config.toml
num_hidden_layers = 8
hidden_size = 192
n_experts = 64
experts_per_token = 6
d_expert = 48
d_shared_expert = 64
hidden_act = "squared_relu"
moe_layers = [0, 1, 2, 3, 4, 5, 6, 7]
router_score = "softmax"
normalize_top_k = false
routed_scale = 3.27
balance_loss = 0.00232
balance_bias = false
router_z_loss = 0.001
init_std_router = 0.027
lr_router = 0.00234
vocab_size = 16432
norm = "rmsnorm"
norm_eps = 1e-06
tie_word_embeddings = "early"
optimizer = "cautious_adamw"
learning_rate = 0.00128
beta1 = 0.9
beta2 = 0.95
batch_tokens = [65536, 131072]
max_seq_len = 2048
train_tokens = 515100000
max_steps = 5491
dataset = "wikipedia_en"
Below are experts of layer 2 (counted from 0) of a mixture-of-experts language model. Rows are named router (the router's row for the expert), down (a neuron's output weights, with its number) and show model dimensions 0-191. Each number is 128 + 32 x the weight over its row's rms, rounded and kept within 0 to 255. Numbers have three digits each.
After each expert's rows: "comes before" lists some tokens at least twice as common just after its tokens as in all text. This comes from a sample of Wikipedia text that the model never trained on. Tokens count by the router's weight.

# expert 62
router:136145094107151054100119105158099255183076159102161156138098119138145160133107152108104144190149133098156097151156119168118152149130165115109150145197134146133158113070066126090122154114092120144115154108110161070158132192138064103143097095113142121148150079095122112113109061186125168078139128102127138159158174144102127183123126088145110082123130164158192115137144096111177102131126110087121149106158101138117157171112160096158153097110145166106123114215103177105186142138059136132141147060108127129120124158152152140083189153100123143058148144157141134102147098141098155106
down3:137148169140170148111102189120102170157137137150194084136157182149132112104172107109157185163110109101140064085116064088168072078125092099102145153127204144065071138096139120087166191113103099124099095105118113113104097063131152149153140103130146099131140162117136125142117098075131175100188087109176126156108089172125108112110113123143154086160158136097114125143101201096120185113068139104114141111115088151116102165194153112141137136126143150139112080115163126086115121162098164138119098073108182132106107085150089033147124096129180135125065139118124091178118139162172082147
down4:084168123150122163131153188206118109107150102144142157178184135124142128121137090142160118170143121124160113148156157155085143181101111129112154148152152153154136126155108159125118167096131165132154179147141155071170099054160209105096160136141142152096133168125123156139133163188163111113118096139112140118092151063084110098133144155141088147125141127096094052168153076110170114135194139178142184109155074127139144139114181145178161180088094125087138148073173122194143092084114159119095088057131098150096185143125129131120100150133051206128151129164099088175180142140135126143
down5:108142157131129107117127139116127123139103129134147068102201150108129131165145137122158119163132108097149149150117130201123147169124177087064151178162122111091096187103123084172085134134183139192106154096098101129121124107136123104168088128079117176127142135115120174193123198117097134127110142158121150156067094154199116057174111094120051084181127160140155132111125162061120155149124098096117142123132130093133104097092147167160123151112119110154145149115123145077171098117087093155095138155097180115160125106112133099190204139105145126066153082108097171097135130235106153193
comes before: ",", " (", " of", "\"", " and", ":"

# expert 39
router:124142073127077075103129087141138143174097121087172125084152100072126133169103165075059105137129121133148118177129136134125177153147098087166156126179110174128198101110086134142130144117127105123128193114079134137200165160179118079088106126106160113166139120109133135111106114128105171076128155094170122140110162132102152201117140111154153080113153126174155061170195117107149141097175108131130156135166085124114112159116216082144126075085149158135152119195138163147168132176089098123162147110136088141127148189151147131057103116096144125077128129107215072106174127119132123092
down4:150136135177149096065118119118115185065081101124114102156178166122078113173167173136116144158091135089113105084181153114143156184118090139113147097097070136178170146054116066205097149075090108133121128093121099163077076198113151085146173193185121125138161126085110168098127093123115140086145109148137127122132151085165140107107128142059093182161135135189162142136180175129109139093185175075135152092144141164148108116145135114123113066135173168192097102113125149093108102149116158164156105153110100092146135164195140121159124104150112144083156102110122158118138122115120144101
down5:186171138132139143112073155162103129097144113167114148169185201101161076170148102175150087141152191182146138170114082145151102153125114084151130174084101113161129182142155141072179122109130108156148091132137117149089096115164136122144156175166138075115110131149129115083157155158138171095141091096075184080131096098128091173130167097153167103175145177083117117116132140164178114076116134145102092132115063202123120123169119182141181141080120078119109135132104123129113109132116143113098156158153133076143084181181127092092094138119103143177095180123152210122110149177109158072
down6:181144163170123137155142143139141077077117149158065127165121133090100144121079135122110076090149136137140125160145148125099059087069078159126155160049142139126154138121135203121145134179153153182157159086166125130102123117072109179120147115160099075126130082114108145133090101089153128139189135146107174138035114101135111148150134135137173149165073120122145108126138127160131152105176086141175202128139151130126119113147146104125171131176151111174095176133137125101126162157067100145059173153169058037065127132135102133157131093165129089117139132112160145081129187170137127184
comes before: "|", "\n", "==", "The", " he", "==="

# expert 52
router:164145127102133111057132082188114176184092106106124116141075109097163139158144180113115148211116145087136156193206144170091132132123112140136180121182128176126190110089088138108174117092046056170086155049140165099180120154124136137120109143063157099147158119115121170105100123169150123073155135111137145117143166137151159169123175071147151110095136177181142105139145105179169102075145111118143141106138094125114117118119178112130126141138138121105170138152129185127153145128135138098163124073152097123115096160145191128078160132113139147052122155141167128112153100132085187090
down5:153135123161140139114085109134164069120080069116086059126152132138094122155118121172119117118174159130107149087118130166064160133126162125067143097116062178113153146092151137154091130053169188110166174106140072156101110102138133109089141163099113152107106175140170103116128103075147095092192197112125094139085064129174097184153042099109129108154146093115104136107121121127072109145103206092070112144138134093133112125187112107126176101111154147132157115144120105082091120131155113184106135097139151086108104145157082189177133117123176125077160084146124171163116141101080116105
down6:155057148097131174098140104125135186157085092131129184150162118130165117180172104169143129172167160146113134140135125177132162107086128157149143138135095161102130135090134119073061143119150083124143117175140111150175090091130148118147162115119082142125153157081143178149111125105099142120156107142190102109113170107109104087128168137097097119175150130168155123114138130141170201104102123104202152084049168197101148119144163170178130116101115179136129118043144139161125106156177124105118109160088200101170091127150071127174141129105076107073130142174134095175059099126174090176
down7:161121089137205123112093141115134140067063145190097099135169148186117158153102116144164153120140143084117059135128097135157148128102110065074142120112091104102176174118179205182114110098202124221110132143121085114169083165126164146163139137075130177130136157157181133183157170124139176119090133129113070142084114134197102101079121173102137179127120114143146149121120115145138073089072184119137180133119150103127089106161143093127161132166077129140141133110159112090125143123130145153126099162106170073121115150142129159195152111120126125068099102182135121159136121144083143179
comes before: ".", " States", ",", " and", " Kingdom", "'s"

# expert 53
router:061229093150098079081109087102069151162110135091151164114117132063140136195125170104063132159106148126139088173186124138108156164188103067139163164168122169138128115115111137116108146108104120110094199105126133145167155113126119088121085143123137151165180113104080126082119123163100113113098137122186138131125144115144172170142151128176137139067160143158138112139162116126145066124134054086150169095143097122140124129187209085128124041120142140163158177144088128146163163135099156079127119102126104152112134171122107095071099152092149123115157118140196114105118099068099132139
down0:136112111177091139156097097093115094140122094099110157130136102124098128146113145118110101136124120138117161152098100192177115128178099105105102156146113165141159156110110119109099175075167104153180122169097202131174129203129129101080118116125160094171081137141151099151163115143074165176136106173136129141148181078087128124124135174192127111174129150092129164137153117123076128054120146053091101105125113209144142106154055182143156152131165125151146107116084080098144144107102140159096108109118093065142149059081132122094188129136098090069174139172089166109185176180112096095
down1:148105073190156125157111101112150129179110099124136133162146172167130108143155124158105137104113083083106157088134129065102190094084094160124100115111088102251116172107089112101214140106172194073130134122117143159074110174115135127139137128113153093092094094134115117174144115068175110131114138103170138161145087112104138058142083135083136135097126108159159063153106110139138150121157118157127121123140163137112103090077122144138110108146104129079142134114161139133148047060133104190155139143132146163110154127097156079197141187152176130162116103191159098082122077115107142103
down2:086116176135110108121137136167120038109125135123091098198121135080131136132101110076150065075195150119163117136133106165104096153066110101032095116177129114123066193131117134176174140143098138115102141114112153153132136120110172116142093100126133094095152157151138133126110166125111110165136201175133109103120131142196123106139150078115113128129197121131129095085165137165078168099152164139144065137137140141111108106119137126112143158151112122167081138119124114097147125178177107149105123103126098187145164151117121128255156153076063123112125134178154125109136123163145209174
comes before: " |", "–", " 0", ":", " →", " 1"

# expert 58
router:094155132116169135100112125136134221167096157090179164075123097137171126177118152114088084168092174103157116149154190162111137135141138103160196210167142114159157065079089136119130164125100118153079195116118144111134130131148085133136142123065167112151176097069096148131122048145131106117154133092210129184171161120083149159128136124153141072087177124169129139136171080102145099124172117104126164082152093110123117147148151109153119096108145168132112166190107183152134206141135185099162140113155117115089081183146140133098100124140146122073149157167130159138154138117108138143
down3:142119145058142148142136113212139133154145170121148115134152124085119143123124165088117149103145123154138088133213151171209138161140176101087066069133122131076172161167151069115115122177132143134190150099113109139047156107162154107130127119151085094089181107171138177132109111141180138111106144170122135164123114113123139194139145166158099170145116161093122145128168136135128127107072115156069069168205107134121135076143100136140133092146070131084129089109097129095096167122154119200085187112134144172151061132145160140125149156136171114151114071177115076158136102172110139147
down4:071147101049103178160171190092180114183152134141044131083167119103167086186162152130124119092161172101165066152099151137104124139181079146168172098168138139177114090107138139181143187157118187124105123106105177118132123090167152129128134105120102103141126118147081147078128123163159084106157156140093126121152150098158112184150200102097182148152124136095096158120093168136076171180086102088156131151124153170118126192124073168129102157135095152098206187141171137157139099124117137122108102112108149110160147113139158142129119155140107134134182127120148123095098097162101177079
down5:103145195165124124153134203159066177087094116116112084087139105131102100120127129148111089117155160203083175089104085155182150146137151104108124133121134184200095106114136049163111134117199100141133135168136175113123120110115144166122114160154128131107096111129086149169154169140145112162187150175127176120156116143083147113164145178140129085062076128100079203166148124163096116116168176160118122110101128143131031126130164081118143136160127144141124139113119149078150106127130092146143065095162189134147147115116132126110150148090101090153089135118204080140186102117085084099
comes before: " of", ",", " and", "'s", " (", " in"

# expert 44
router:116118118128085094083108047114097136163093113076134127138093130112101102176172148092073106191114161112136115152169148145086169178170130109144218115166098187111159111103110150118115137141116112099098196104135159126122174130134117067068103084101162125198121081102143133077081118160161124124097119108130131140152144122126141179117149062166148068097122154204171084174126113139179119112176089094134121138144109106119145179150229114120122102118113124117121150169125114144150146135079128103141119103145092169085118197181126108068072123096131151118142119133204135107123106106089157153
down0:138127174141053111169125112088128116089111072157180080040167153137111125088094127065131120098156161143125111104111148108181083158138145177169140110150115189076095179136139154152151084173132108139133104118150149098109093146081165210118143097155120073166077116152208117097092156171154118128156081141119144193123142105113125150108148127148173124135113148129116089140130200098149186128117147152135107202138196113139155166163145099097149129140060148135107166173153140116061070082141158136147153131161110170142134111105113139196102107143069114147136160114127135143070135110100111096
down1:150081163081137170181136098162104089159115123165138126172142192172187124162178121162149151172092170136182136130108059157124111114179117074112106149140102127101123197120124129124163120141106160122109119184105132090068120135145162174106127136183108166128126124137135136103146106140106127179161114141113186140142178158193126153086165135135144114127122198195152180166132122077140077137057167114071183116147146078158167089154133098132118101141087165123149000176141119119147149121123160151110139166133112173204129104130166166109133132111076160138133174112151127101125134142126106130
down2:124182140143203152151119190161156073167158067125135152113150172109127120089099154156150168137128100146155122143120164085148103132084183096188085150153078139092108163138167149150117105048133132103159075033130070118125098116158113153133120150162168162107196164175101159112153099087108094128145101171141156220139119147139097131061131121161137128135112122115158127191191134133136143144172130118136192154150142150092160174166164174109135106128160138144139140145079125169104123129125135139095070138121130104072065146088109158193106086093204142125129095150117165136118111111141095142
comes before: "\n", " The", " In", " He", " It", "0"

# expert 54
router:079196089087168102089115106128135190153115178150181156115122109162131181194082154157112156165099149111125074151196148134079164146168117060138127130184136152107127127080149113090118158108113111146129162112102115101138137120126112116143155132081160143160143122116103188071079082134090143095108135102151142121139160105103140166097139106158144140087130142161137115150159092074176069122147031110104165059134055111124152155138166131179162084094167156161123109201098147128169178143123159026159104124139097129103124166163113120091126142112164176078163119126155157152137108138150130133
down3:141136171116138090140074127125018124128119091130121166108121142196097164149090151155116191148169099132108067124069147096186119087174110191149136133123106147205099139094145087174191163117194145078180090112162181134147139178114133127159169116056122118092157117107116119109130105131073106151151158118110101163081082159132093151088155176142133130186116141089131128155149150106140130149111074131095103117097141176123139114083149168089118136122090115102082096071126114054143155120195142143098141109137180182120114122135151157118173141135155138137091088100129098117102146170149183165
down4:180118085107167125109122087083113153141096189110077171154135146144122140177105099111131151131127175159123126061164073162109099106085111142092067108193146122132105102102168097104063101139196087097174182123134142164086109143114177125092177079209143150208144133126088133144149152133112144088159077175153151096150094134092128076119119092149147164095080109143163174132147080117107139080149084122147094109106152116100128149180111123137130116133167149131103099144132181072131196178131080099100114144152124040141137125159080123189136158115128093121116169112142137113112199115099125115
down5:143112140143145132095132118138197147098091154125186095176158112106119060106173165140139120112097082140094129168127092115167117111111144138063079148153094078186122094152174155084099174079145105169099111151162097131116096205181142141182103130136052117149169133198135102155149148115128152143145126103116076134150143081119109134141096173117112151130130132141146120105140140101106122081132186077160077134164140146150078065083139080128073160142078139132106110145121092047104136169145128109186109085157090108103146130111089126121121167200098182136055149118156098094151083165076110147
comes before: " |", "'s", " in", " League", " round", " ("

# expert 43
router:159130108140086053087124058165126135145065123104167125130141130113094130149108162091069083195141140131177155175149136140083159168132099103151179154160120140155128090093101157125145100105125112127092148140116154099194143165145132126104116122081150128156145071130106111098104101109120125063147138088165128145142126110111134192102148117150120071114132139144154042190166082137150119105174118088125146135188079121123153147162197099194119107154102159132149157172111138147170136151077138128179163114154074153118128204162194071065115128073132158102165139133207124107125100095080138130
down3:160073134168093110159139140161079153123086100184143116117165163181112048122134134096090169076103143188105156122088151080153161132109173150169135113121143143135089115119112161095117117164223141132081143125107138139084172127067130111153178138079082165098128204112161127136136124055122165142172102150149086162082133089110111144153087113149186164140141128123163092090122101124115140143131134127139143138069073173153147097087125144108181137179200129128154076121156101125151101167101078151154106106121155084105176128140111176114077189133101081132103145091147090149158107178156076107
down4:163143113114171176124099122123139127140113141167180115165134184132061107193121114161128105194105109138139127089126040174138097132158127101099079075067124080170173087073141104118142135123142138158154121135137130132137090210118163150074137118118063170168141094192134122140109137122135077109127137130081081113104153089190169073141133180111132140078109116151092154112138140129144162090143150139071056085151139106090082103115173121092157146099100162117142105173090116102174088100165153122123161168166116155162095128093122141074175093121147168124120090190124192124155136131098185143
down5:121068169131041121166144101130118085128187093144036157138132085090167140102092158149143188118147153106108103114120130125148115121141139150119115110111164138178102094187142189075085102109152146079133072124140067197128130142097149092122128110169125123119108142120115096183141128097119165147144128134119235121177101163104196103122088130107138133147150109139110118104096121148107045159143119143162081129164184132125120121129173168060117125080116124123087170181120098141168106119152137128071062113158109141147083113081163102176111161171144151126119136025128142126145137100117103140
comes before: "\n", " The", " He", " In", " and", " It"